config.toml
experts_per_token = 2
moe_layers = [1, 2, 3, 4, 5, 6, 7, 8]
normalize_top_k = true
balance_bias = false
init_std_router = 0.0337
vocab_size = 8400
norm = "rmsnorm"
norm_eps = 1e-05
optimizer = "soap_variant"
learning_rate = 0.0023
batch_tokens = [32768, 65536, 131072, 262144]
train_tokens = 431400000
max_steps = 4180
Below are experts of layer 2 (counted from 0) of a mixture-of-experts language model. Rows are named router (the router's row for the expert), gate (a neuron's input weights, with its number), up (a neuron's input weights, with its number) and show model dimensions 224-255. Each number is 128 + 32 x the weight over its row's rms, rounded and kept within 0 to 255. Numbers have three digits each.
After each expert's rows: a language model's description of what the expert responds to; "comes after" lists some tokens at least twice as common just before its tokens as in all text. This comes from a sample of Wikipedia text that the model never trained on. Tokens count by the router's weight.

# expert 22
router:108107120142111138112099130186112154146091156143137168135123195186122125178169126169114140147107
gate0:151130074162164149080138125131129104157060148147138173131126158169142147143153129129117160127079
up0:110118160083121168209112128127134127096226115118103116133125072039138140079124165137148132134166
gate1:134099132092133147179134135141129128138127058155047122200129140141091124157152102148154106119143
up1:109123129128098168176177185142100125071128142131144134096181115148100143152178142202195150150134
gate2:128170119132122096126207150126144096164118171146136092079138117085185111120073178147096175102182
up2:114097086102127132094170071116089093127138130145137178103164135121092164172123065091078113174129
gate3:053152109143131112083067114097125115161128156101124107050075066122154182166172074149135120133120
up3:128114138109101108110106132145112135166114105113135175141024141130156104183131146164119178081126
gate4:062143098167149141176089130152147155185113167104139148114113116115099109099097138127171095128103
up4:111164086147159097108155192114032111084143124170162080119205086184132109095176135115105086110131
gate5:052180178097151138163125121142123118182111112160141115143083055126094149137178122124144080124160
up5:121178106089160137116142141053145143131116183147133108144119173112103162153123142115146062080158
gate6:081089167146143111165102120121103125125188111137103163163087113131187149037119113100168181153140
up6:147147157112167119115088102096134147144152130074155100117116099121131174125140146102166184148098
gate7:112147123111078174143144148166125116183125193140127129138113070120140132220138124110145172130094
up7:186163141135082153144136131102132199093137179145196152141109101123154131156151114157126121125126
gate8:131157175075123091097136076128087105152142173183114132201161139116158036177128105142177134118130
up8:121122121127106171134157151126131124122089070136139144129213106184100168152145157125133119149125
gate9:142079136102151158137131129181101087108165171099172132100128148126124140123131130090135140023127
up9:132134133158127147155132153125148081173180103097136088169148075115118130167111078059138123126107
gate10:193124137170064143131225093136119168053110092178173076141195079117069131149088157126093153156162
up10:104173105110162097158078098156160142117138186100104164128139131139105133113118158154172130136081
gate11:144136136106166091134114144176118093171121110159120091182104110132039166141154130121119080125046
up11:132155069180161139106125129038109149150090118197156099055133103096115074166107120155168111138186
gate12:147093132170118164132146155130120146134148164143137085081195133127111134167151137105130190181123
up12:155162157138210079102133129160095075094142140141142104159141147148091147158130127147121146094124
gate13:220157148182223112103149131129059124075129079131175099124134148132146126125171144138113110110160
up13:083078132085089100145092123169133148170073142148132112068209085113091136089103155105150135124166
gate14:091133126137170135144140109142134114158158141161098180170187114184171136166158131087175130129130
up14:067166148090187139120113131117117115126151090149108115118167167167139157131156124167148130113121
gate15:060134111136128140110132120077150188115125083148122085210127174143154165099148076105096154122135
up15:113113119161085129169108089164142067150157126180107205101142176122114135061094174085104066178133
Infobox field words
comes after: "\n", "-", ")\n", "See", " information", ";\n"

# expert 19
router:134116116079141121084126140144175171158144193188141154102110136158187103195125108053220130109126
gate0:155107101108161105127232095090130133203118110075122112145138136198111106154150150102139159190163
up0:156120147149099124103159203177114099163083159128117161131172119185083150115180187113150130069154
gate1:134156127157159159117140181164085147159107144140141075111139150109092148133210123132147126145102
up1:165174148164107130169107120102170090100129150154130165085082080085136143166094136145190167169114
gate2:078121114083067152096204097148121157144120158177119153108107185152108126134118158108167096080078
up2:130131098198098173106102124145201124142182140131095143121112108057156155130146189115151108102173
gate3:141154111166093177124159123153074105101144084125122128101102093098171133144129186158118166135137
up3:077165130121130122150145191167127107129083104118107089141152109150127090106140081130137094116096
gate4:139123145190129119103115059128087119070178130165113160135168180144117140180128158126144144072149
up4:118189109115091132126162153144168122162128147088200111098122083078148132127072124170094105090097
gate5:147151149106073152136150094101159138098117135117148163137116100155089094127130133131098124138082
up5:176163063084091112135056119119088139105120155149160153133149156117195190122125109143131131164174
gate6:121137139166074166177162085141143138177130132136115176162184138180129146165115142174172113095174
up6:171112108168139167175107176132134118156115082120132165149132147051199181153141149099136129166152
gate7:109191152119084161096142144194201092111105143201182112126099184188143136146133167060183110128104
up7:156151125058142164105192168147137114171118126146153155100157133132163154111118165103181148098105
gate8:072133087144172207111122138153129229104129130143108122098102116123156090125077100132073051145126
up8:114212104075099152134126099178142121107161122131090075102092209081155146130131177111153093092120
gate9:137112168098115115100114095165106173058135113103124130093071100137137052139129055109165136145030
up9:122125135138135129187117062142115125144106132125152112115112134131154145118094086133167177117128
gate10:162133150110117131135077179098143165116136161138149153116143200098111139159137098153096109115143
up10:115105200121099141088089106170137136092195156127112126121171141168135159108115113133155154161105
gate11:102131033116098131115137100089138132078072081103102092137135119087135087120126147130097070145112
up11:091109109060100147136187147118117156115110195090099145100169109092084129137126121088104067122111
gate12:127110103170085116154114091157132095133136144161091170145143108189092125145118113085156168062095
up12:127093152105131152145164100135114100170167130138105126153135182182145155143111127086174113188148
gate13:094154130082159128158135088135121134096149097098120176129114126155166129111119139119134119135101
up13:100108102143164140100170113109175143110133172105137113058073076063197154133105118205151104114127
gate14:106052125155208131163085070211111139159081144184091106108084152071109152069140127087117096069098
up14:154148117088103136103171230104107121172145038120145147130157133154092151170111140169132190181140
gate15:107074110159112162075139126091201199162115177147147111135143122108159114147118137144173117102175
up15:121129106147160161204169109139197080082195149102068162186189128155124167043098137131125127122170
Decimal points, article a
comes after: "1", "2", "3", "4", "0", "6"

# expert 10
router:121034143120121151147091139138148101156171229134078116131099163106120150122117155102132146169140
gate0:159076149081139119149111142162121139090174041123123131141128069099136139129113129116113130128127
up0:068127040135158122169148136136091171181077073075124135101167120205125079107124107130059184090144
gate1:181073112111100094160119107122119225149084137121107174075107175168101140133173123122119167136151
up1:099105093132099138158114116177104126145172135181116181078160156124214148124140134127126190134088
gate2:136083129101123134118116119099097120208148174195087100177149123157155114147098143098084135122111
up2:101187134159114126124135123091116104116129112151140140058140133162112111105111089147141120177125
gate3:140116120149115143140081179163161130101076109112143151224111162137102150131129105093125112123105
up3:056107151135150076135141121146123078174109162138118091141139125172145132142154112099107113065171
gate4:184137147107117096095136100066135140151115153109125108154141124168122166121185126157133119080117
up4:143125141099131131118109150110112100078163098092147141143142128128108167163085131107122094208127
gate5:182105120117083112138113114177160093143168153129150093115098111091158100098121174118114081156090
up5:204130107091147137147169087126099176065123109130140150153137119188151144114121138141175091131135
gate6:131142119132081158131141089122120133109120166138181140147109172099167071175152139063068093121131
up6:136155131095141055134120154107162153170148121137094180135086112132066199148123123146165100138135
gate7:144125097122146107166098158141105124160137159125154082214135151125102172104116160106115150118150
up7:149069119127107058157116127158110091147106160143123102123169131130106096117091105103097188138130
gate8:131120106101124137162080104157097113127105125105141117144176149126167117131112169186115111135083
up8:113078168134112122128110140190152174124129088151120149143112103110115136076129199152074090147115
gate9:145174120093198139140079091154103163112115188111143110142128117142130107120156146158111148141170
up9:134089069148152113136175122139143146178134157139123136145110119087127124122106098081145100159108
gate10:131128089164122167145118130140104098134145134146158119114113173108153056150061182094167167186111
up10:108144127098157159108130119108110124180104141064186147166178077094107188139125167064083139129159
gate11:177095140121077106126098160157070139142161143099108164131167140145080170138100134131195115165151
up11:083104096112118109098099108114129124133156106109127111079177111136190132150112095148109154126107
gate12:133098103125082136136110107108177132153130109148128140149156139110124127159141061097131108124050
up12:178092210132167135106172101098160196178122121116180126147117080157119081142128206115135142137193
gate13:127125110150103157126146135159139149060163109115093100111199110120080129136130074104092145118138
up13:114094151154113159130103188156110181085136097175129149178172162153147073112131095095100144091158
gate14:100172094087096108110109149124182129130186106112097157162101085128140122127112150096147153144145
up14:135180079117087147117092121101179100186132098126149081107116096118135141136153145116118082127096
gate15:145103097146084123142120136115107103188104092117134145125087140076095134096129115054117124110132
up15:154131171138132118115166112155132171070131141178174108178129149068171178091128119229106116132118
Year digits, Romance name starts
comes after: "201", "200", "202", "199", "198", "197"

# expert 14
router:198122099125119074152123064163112165094148153163128132090058138113143160162102066110136164131145
gate0:164079102087080134090097111129146106136137139219099139122125113117140117098104166131188126118181
up0:194136091140109162106185154151131074112147082152138148163201129176186108159153166076128131113215
gate1:099145109125131143197145160051149105105113121191068106125171154145105163148158123135115107144140
up1:148064134145142100154217145164148135188113114145147121125122093127073128134105166087182104176102
gate2:177111161175149190142102151129174154137147182193115104074091117078083142151148057101082123140142
up2:117077103138110113129067173080142175104183179153152145120168132110098137119121139118157122108104
gate3:151153126122090132136185131181136228126124119159144135133145152136113103183111115125141151125093
up3:163167169078091153077145094171074166143145164118077151146110126105113118107167113143095095160111
gate4:075138127150112078114087107118100120119134140106156166177129067144154110165122181101157115142120
up4:122155151145118170134110111106096132203150141051109079151093128153155122151063227169105126119109
gate5:115123152082159148088114109146127085060091168083146135143119087061094139137115094083130091111109
up5:171082111145155161131097134149139126089085151101136133108108144145087120152143070095099111161113
gate6:122161067118118124118066106117113163203128127098150145184100102142126139187131149151139178086159
up6:126115118093131164151111198181131113148094133130080144157122114134084135154137176085193142101143
gate7:153134176118097181119169130090209128124056096153122141168145130126181194137172099096081058066130
up7:165118191154144131132090112150081177158114147134126140112093082171058156156095066177092104117115
gate8:103118118130127112110106173129136129188151133102120145150120139135126062162105143126092099142108
up8:071121117194140144107065149131155166179112090108119119118046128124114085136142112157177121139137
gate9:134108135204160162081124124110125136100159104126050075112117189161079165148151103149180125200118
up9:091118101119140107087154127116164152136121123161160105164055167101132119118121111108124185126169
gate10:118059112085098197088114142116085130155148076056092116084131085110115131181218131096143114147183
up10:134119095074088140085093110150151092192116139105102196172070093096132114090142084108223114132136
gate11:135180126147176095121146155196115160085046151124243075111076170095109132106065144174118083108091
up11:135165134113191098141168112215079133102071105123061137128147115115105133127149195208119107121117
gate12:192107161070117158122120125170134103163126080100121155127188137138063148140163094137073099132184
up12:158078155100151097206204106128119070104073200163130138185193168119115158154153091092110133121168
gate13:154188106161134142090141122170101122085117064106083161129094128141106160151164109159103100123148
up13:096119150138094114135112140103137189128173191089161173085135128113144118096084116151130102122069
gate14:181149100083074164123160122184176142149061156104124067131116168119162152146152120131145127110121
up14:162172121127123153126152168137181159149104142158136110178085139123192101092076145170133090169161
gate15:120135171107102143114095156162204094128096094155065158107110098140152145133077102112115120109110
up15:137088139152053182093170104093131168047132176102121115182169164129162112108057194106137139160067
Modifier word starts
comes after: "|", " the", " a", " and", " to", " was"

# expert 17
router:137142133157106189136113114158149110090165156102077126108138130173105172133118171152161103148145
gate0:171157093091141057128150153133069160133189102128130112117146155173107137096102159151133152139078
up0:162138120084116067149123134105147172110185103135119133171150184154125167131130129147111140102140
gate1:116167136157113126123115172145102107104096110153113210150112113156108116086061115164079146118096
up1:150111072166120163073218097114159189149125162107131167078138141090178147125082125071141155169162
gate2:085117116094117106149181145067146069074176125171126085135139187176098072112113141053127133076115
up2:091106082124084066166147073163141138084092126107134061163097116110114146161240097144134133108113
gate3:077087126141145151122103079132131142038118136205087177149068156138126120120133066094087130086188
up3:163166126180171187125114162189182183170162166089142118159137161111125077100138109059070109096110
gate4:135126146154140110137103109104163131173104169106178107168096162063170143154104160067129152125126
up4:150134041153161104116107178118158118116084118117136107124080074148150153171131155102137134185136
gate5:146126187156119125087144187154107127149129087115135132104110089148181090145104116149092123088170
up5:123173100075118163115117125082087125115103144111070146145140150120059094125157148081106143100077
gate6:141135153124115094181098134099176134115175173108123167148162133153139080056183113108178137100123
up6:123108129111082135151148140135104082140188128138120196115084152126154077114141089095151120194107
gate7:187168137149134134021084148137152136157114107104097105122150139087101155170169108146124155152130
up7:069192143097092030156086079134106117147119084111119089122153121124057129162154134147129117138155
gate8:190150113139155112087169164155136110124128100127140130112078141161106160099159174121165121141088
up8:132145136113130159117124136124109121073180121154111066141186129123146061118064089120159107169154
gate9:110085121122195113178121046150123185127165079132055127138149136102193176102098134095143132123089
up9:071140143180079097127115123098128165107130109150136156114073128157157087126112058094152133080079
gate10:092131122069114101098138114091171134139173113162098104129147159143161124098130127130107108145145
up10:169131120128114128134067157153106127084130089120150113118127158135100111155117091133146101098125
gate11:153157130152101156101108064252120153086124130157153127147138151115090121107162110063146114128122
up11:124088153111132144125133138054159101208146170149125159114055146140130154127099119142139196121140
gate12:080159112083110116100144114094079047153133148123107149081115146152166118163101130103119171145075
up12:110107115131179086158067152130084161117075148101121103127131130113134120092159146092158049154147
gate13:066142074115103138092148149115145130183108097123067144122113132178136107078126127108073108118138
up13:210113166052120155090133130147136123144131177144158090176181078158100189143152130132121108129153
gate14:163131050191128134204120109090107147189140106174136122175086161129156101097156106138148139076131
up14:120158063149138083175167104122135084155174108141056157156100140127199132176151132146099118102124
gate15:125165111159111168099127089173089094133189102144120130123129124093113158145055107096105142136160
up15:125105155104184130170139135159076116134129167159139091103059155129151107148129129122081160080154
Time and discourse words
comes after: " the", ".", " a", " his", " first", "th"

# expert 1
router:095139214127152146133134112162125156142157097130096095140069146088174116176127141160168140146179
gate0:115135190121125136140083115041168161111127080090126082143095133162119096120124122139121130096156
up0:111119132099121137169144150057188193173107082104177118124119139173112119106144124150131120098146
gate1:108054163131134187108080139159180112162096148050096135186118160097137106072179167119141092144125
up1:168150147093156178171136140127126158108121128103091108177166126101082135114084087103133118137102
gate2:185099168080155108090123114060109154126164130154117126123121101121122103114094153157094136116099
up2:131179135185111145114097097160127124143078116134111159114114118096145142126069132130092129143096
gate3:069201092090128142118092136148130183189119096144078120107080129129127059103149122111126112168171
up3:089161127108113154070068073127078168148150072167161144098114102134081088148184145091137165146155
gate4:127143157084155189153167111164114143154158103140129166152118168101157131167164107172162172101163
up4:111165101121139093155130152153141070116156093104120148150101162130140121140117136096086128073127
gate5:092154145149090071157111100076141121152145071160131127118235172159083148141142138179167133134116
up5:177126156141132140091106151216101142084112194095154142175105080157150139116141132089107141151091
gate6:137144133137088130136182119114116133139127165121111168162090126124125121129126128112101089066108
up6:130085128162165079129145142131131182111160128137145125179123080181113119148156152142159094135211
gate7:082114093150087164171121128114146119074143143146062181090194106092104149159168113107157085116112
up7:174086164102121173136094124165125134086113157067073217102153100098120163121131105087099126154150
gate8:137062109116111129074116163158146116131179128169155090132141087142103055129146154090099120100120
up8:087186112099158098161148108080157116131106178084126124099117195098117169177174114137117098136118
gate9:093174125103129125171120165087149112082099164120172129093132141201139098057160153106115113109086
up9:154172119145146102086034128165150134127134169134097075164147129130148116097093138205126103165128
gate10:123129139070105128177121058134124098142157173169131208086093079155166149162079119144143151110151
up10:124081170120085152155116111073170143104092056081117125112138164143148110098161149130059110112166
gate11:149139132167128150130077143121087161104137122177133091090126125126127061149168138165182116112114
up11:117127118100135086095014156140131141165166119125116115118121093127061100154105120110134101098124
gate12:169067105131102119082190146125153158103094116083181100132176145134062131135127135115088115141146
up12:126145100116091100152108131107130127126154104117154076079186159141101099108116133130080123093080
gate13:165123094095117112115125107124171183096153122073155123157159130182111149114135112152154134171118
up13:111162184084100123158110131161139170102115124113091137206136095123127090151113029174098110122133
gate14:154124128124089158140112084171086122077059086139151119139190091094100143138134176177123055135142
up14:111099100083130081152117149106134151091104182154132113127162160165135142116175084138147179104157
gate15:126108152166144148130095083156112087153204150123146098109170093153110140183157100161128103111074
up15:118133150161079132108123121105132140199108066149094146111138133115134128096091130162140149133162
Name-initial capital pieces
comes after: "-", ":", " of", " and", " by", "|"

# expert 15
router:153137146107064109138112130138099130134051134113116112205073091135124173144108182152138094152092
gate0:123074085127140163114054131142106130135130165125173161157103127114170162174152110126134076124145
up0:158094080111157143132086185129110152136171160116125131166122163088179147133144123159106066158166
gate1:195101115066080122143135119115086098059108166115089069164144175098144066158123082122101147132098
up1:144159180140117183173144121105125155178189152142129149077130131118127090130138126190083135184153
gate2:102083140105067090163135056184146145152157093108061118161098117120149127114070102143064101118171
up2:100096119144071119131155090134158165204148113155113153183131097082137161086092128146082148132160
gate3:113189114117161149158134125117096089155151115167130140048124081094148163075159112145124129139141
up3:112150140158138116169174166107111161123107149154130123055102097149123104143113131168124135110127
gate4:080091151132158173198139119169135146149105054130181157135106175120177096082153096140157131120147
up4:075097161147136173148109158148132124104085108157118151147170094120107129103176110112163124098114
gate5:200128170163135129126132176130148164150106078084107069159141092236104167087198141109158095112113
up5:187087126100131146131140110094189144168144074129116097133163097122107148067096094137140122130082
gate6:139151123148103078180125147084175126128132117158146114117150154129148112082132138100157150135151
up6:126098112125142105049084086146053109133127153088115127111105082080071113165140150132142087132105
gate7:137125074064176140144112173114101163109090140128102149122150150140109129100132162128091080107171
up7:155076098105119154115145135131072113171081150123153132118152125140137065000167191158129102142129
gate8:159116117142140100113168108123112162117166106148093094137103145131136137137131074150123107068115
up8:127116114092137138115138138112098109142169156138057122169132159100131141156100100123111133110064
gate9:084151135107156124111094078130169189099149098134145071155110163119158099126070129137127106136152
up9:074106127111200148164073088122162182078150100131148091184176133133137127111109129147092137146112
gate10:137101140103136090086150127159117145164128152144187168126172147125112088174142099084117148121065
up10:114118149115124120113089148156165127114121166217190185164182140091109110165138108071118201185144
gate11:142112145103141139099144107173122103093117160128136078143132077122124100114150121084095100138097
up11:127142156117082164172146163123150147168135164157109127100155129192109129151115043143158143089112
gate12:113132118107142144176128103105114131128166100154138157105186133124146122165086137144129136080140
up12:217129101190094130197167193147099102153096134141202134159170136117123099154206121119133090146134
gate13:099113113109146023125139113136149081172130161061135182113136084150151122167123096142106125117091
up13:080164110126105115122161144150182167104149139093135118147125120111114101175098126120108121184047
gate14:141178148146102104138182115150135134149103153193061161121150128076147092170096136135117130119107
up14:131153137092164125110060157111099100104165114100146159136110098138107183130161076145063157122123
gate15:144086132136132100182160138144144151118091127132103177145133103185130179205109142066162169101148
up15:097100166127087094153146123145064074087168189135153147136133094116154081188138186099132097162176
Table cell separators
comes after: " |\n", "\n", "0", ")", "1", ")\n"

# expert 11
router:161165106136144141121203116189112088103135096152058096147141120131157025072118132109147131075041
gate0:176127107160174126128120176109111128083155149106100148040123133099171156099135128146092157153105
up0:058135096098098134142133074138146123100160165132124158141173174098161076129117083080143108151146
gate1:192154112097073073130138152118145085123145105064143106124148191115043140143096106095167090086112
up1:155197182143084078101156182146167150130109120103100118181131172160117134155115148075180046155116
gate2:074083071129156183136085090142094128134159123162107124168170110118150132120153193136127149096132
up2:166152177133086118119145103095147124120084120132147090135046126102076128155149035144096123139053
gate3:078160134161135114120100153100120152150196125104171175137179074088113132098117160154119105126196
up3:169122128147132108152162155153135093092102132162113090091130122089103085109121150088181151126166
gate4:131100111117088122170103160117150136133182193127123112138162108156064132179170121092059151067135
up4:166147124086130132141084069129055084133116114146152175106116075119121131232109054112182142101122
gate5:141128129112087174098161142135173152142128143100143167141129137137082191084103140081158110179136
up5:089184116118114102152110173155105079107103190108142156066146078152141098145116158150157134124125
gate6:080129204122139146127161158109101168122157047130136114113117123172103074156109151147044122133153
up6:146136090141150111137081070133131131120152121147123161093171170113130202104159116130174132095217
gate7:116163175053134145184145133101122061163131112150087168141163106153157121182086094137134212113124
up7:132133126105027131146050121078118076058179083150202140103124109111152088167081113130120138139104
gate8:241160095142087138194143119107137105159107116121118142102088155180118144079155076150133123114117
up8:077126108164141129148105154151135091153132098184135126127127160146069129126097135147111073160123
gate9:146095110152098135161127123179157159162063102111135095158135142115126152171101212129133174130162
up9:172083136104127106148103135136173119114144129122132144180176040087107090162147070088120124138097
gate10:108088086107152125112151123152130114123112151179144100138145071159128096149167153132109129094095
up10:125161123118083119103083221049188122125105152079148153124132070101179100119119091111097095133110
gate11:125076141124113123131172170166096129120117161135122100167120163134112131094117146084134140125140
up11:169179134158122124148116158049170155148124154082122139105100111126146154164141112141148157121150
gate12:114142142155172129110185149136130113148127182096132098131151091105183078154087117161127143091165
up12:092070149088088146159094129118118103095131126144167134084117121126119161177092154179106190112188
gate13:109135126117158115120140144101138054108113134133130169110129132097149142119158113150078147105094
up13:146049136151085148162075139147137122176089180114062098194154130136157135139121151093147129093174
gate14:176147095128131134119081184124147116126182145151120105188097096178112117124156147171084138118094
up14:091131184129108161103157110102124143107107152160137126083178186097168123144125128091145127161193
gate15:174104114135121099156081131164137095130207156121144107080126159143091164144131122114108136137124
up15:113167122158091145158112134137188089130131103122139124125154150147153156106091144176127163208122
Pronouns and res- pieces
comes after: " to", ",", " and", " was", " he", " a"

# expert 13
router:187152096177131141124084109140167117187108098108150144171137090141056120120101118082199132101129
gate0:100075084122165107135146135172137106118184106082138166089135131089163073108092149160150118080166
up0:130122160113098133111097085126145162153144116167112129131133126181102149164149116109102130157137
gate1:148150139184163117098154100172141156114114074073098135164154121160144081177081080094133171072118
up1:098116113108115126185110167134116086116119152152080114118093145100133112081135189204105061166184
gate2:153129180154153134170115082164097110095135119080137151121139114145128103149132095144114121094160
up2:107124115199170161146101124161150160114097106157142078154091143148161162139105166125065100087119
gate3:116135158179242091165112169122143143084188133105181136153164213111148121091121156166170097152147
up3:102083144079117149159154123117109138110142086154140145109062154083145165156158086110181171114130
gate4:135180127096183112120157158107127098148110151137166119114124221134151064096135183109148192134163
up4:161121131125194111158149193210108139142172106205110110101150075113115176063133186102151155130080
gate5:114191088105117142206107135141115134167206151128148059118110135168099132101136150091102121120137
up5:132152135152125103105137096146118140140159105115146180123135186166153149116115110059191125080089
gate6:098076123131126099082102094107116120101192132126183066132149136169144118126176129127091145130103
up6:162107132079161136131102074064100156113132112184133131167182056150171061112122062133177199118135
gate7:124100136138101161157101158154165124095136125134156141105140154128153136119150136143122065139165
up7:157163127151086124092208169127115091193096138124066102107096087123055137109134149163141116146067
gate8:172070132150090071133123111098152107097198134129095149088110190127081147108134151112178092133044
up8:104162102117138147156147140115074152133066132207134102182155103141141126119132115137129164096191
gate9:105103077115183150101143131058161103128200159120090127103141175122197135154124100102095099109112
up9:129093087150154150168128147168203131137197118103105154085160073124123152157133137080175173087146
gate10:082053142180125143094161089156144112130122129144161146175140089122054105132161148083138101068158
up10:130118120109139109094132100107130123112102120155102156170126107146130168123128174149088038086118
gate11:096072077132202127160131138182173096133129195142168126080165131138138133120152135124127161191093
up11:175116145120111135113123130119082111117134078106116172173069181122112120157108091143146116095151
gate12:113080139137124135091165074139139141130148079124136109133103150129107082163166114118117153165146
up12:139117130101129158083167117120143099122142116108123108125074157099111110141165178101109137163169
gate13:115172115127155192133122209146177115138114117094169127120137134069136166139133202121127128090118
up13:128084146116129079149152060128122123114163148152083139148114178196150092149137069088158075120134
gate14:127142129136103209204192047125150125126113130081101127178144091140079163139191148180137118181094
up14:245121097121142107167064177131139107115126167096110119120166164150105136118133136088105116116133
gate15:094151064177176157088116136141160142131100108206145191121145104183157141138126120100075152104138
up15:120136054156128124097105104169149092114127159175123150134129095169239145112055108157100161133115
Articles, of, periods
comes after: " of", " in", " to", " for", " on", " at"

# expert 2
router:124153120073096145154166145074156119137079129163162099102133117116140130101135135106146146179182
gate0:138157166085145168130139143128108124098163151112108098118133142170141108098114111138167119197214
up0:175150138146128129096141087120130140162148116124155113110099176146125219097137117167215077168149
gate1:080151122133138115127122138145168155097146114107143053153131151181124096108102089154120094161101
up1:190139123115123133123131103123129065139114171173109118105124133116142145108171148110090171105118
gate2:133075183110094129122154118208154126055161138128131086107072133143108136173141153142145137110149
up2:124159143160130163156116103079120109183104141118136175126117149168151126181112136117122177157106
gate3:130065135108139054155191079118093135026134101142158085108140056118143158131115140094146098152107
up3:121104101161157177129140115151143139056183145134137100133108063126078172116145148092139072142057
gate4:128085127123119131186093101148130100116126144153154146168131105196146212181128141175158121175149
up4:157129132111095150153026101161127082164119107068140136131116132165130172149199091172136132119106
gate5:204105148157124171128082100151121130123140135117095149177139177150169161170051137108128169153098
up5:108078120095082098125091144147123082147080132100149111124181143128110139109160134165169103189077
gate6:131105109098135100087154162106156131126076065126157173121157120134119135092201117152110202101152
up6:130121123127178125106103165101161080124077063101147160103127110103120114128181143200121185087148
gate7:159135147168167183140143105201157122104166192185151185130119120158179062127132097139143141075182
up7:158083117107132143138083062110177081100106096142178098135088223157197151109150177113114123097196
gate8:132179070077199117103087118084134152157162118151116100100168079107113135156124139128131165142166
up8:152088145133084111146190157155109151147187101054155099047087113142123160114060187071126110152158
gate9:147159103153106130114151149127073088172136137096098134161138099149176127108145121104122102128127
up9:134129136178145134107091101142123139098082123179154159141153127039118137139117210116132122158138
gate10:055127137118110137106138099151107180105132152148143141114147151075121128100112147112116180117141
up10:109184160167149119119202197103082166140108072160140115076109176101153129151116153017151177094146
gate11:104143173138140171112122151126143137107139118118071148232142127101069167092127177114132162104111
up11:149122084163106121178123112093104160177126152136139141087113113096181114153127115097114095133108
gate12:136146141094131154123144160113127087092131142197115107106124126143124183131097078102101139142166
up12:148112156072102165089186143117149133149145144135077133089162162082087108099136153132096147152142
gate13:134152044105132194140057138157115119176073117125142052141126150116164117169163131085129143179108
up13:097129155151181140165130142094148099178118129182185055074100159074142073171143076083152133178125
gate14:128062150100208137180061114161078081192125114137110123094196152160143159165117091161096135121193
up14:136130105127151067105105099078079141123144089145133115132154104137110100151190090129153120123068
gate15:117118074152109169142136164125144122069132159098175143134092184140161178106130139146118124128116
up15:153114089142114147120124159118115076114139126161108167130098150108135124100143133127155145093135
Determiners and nationality adjectives
comes after: " the", " of", " a", " United", " in", " and"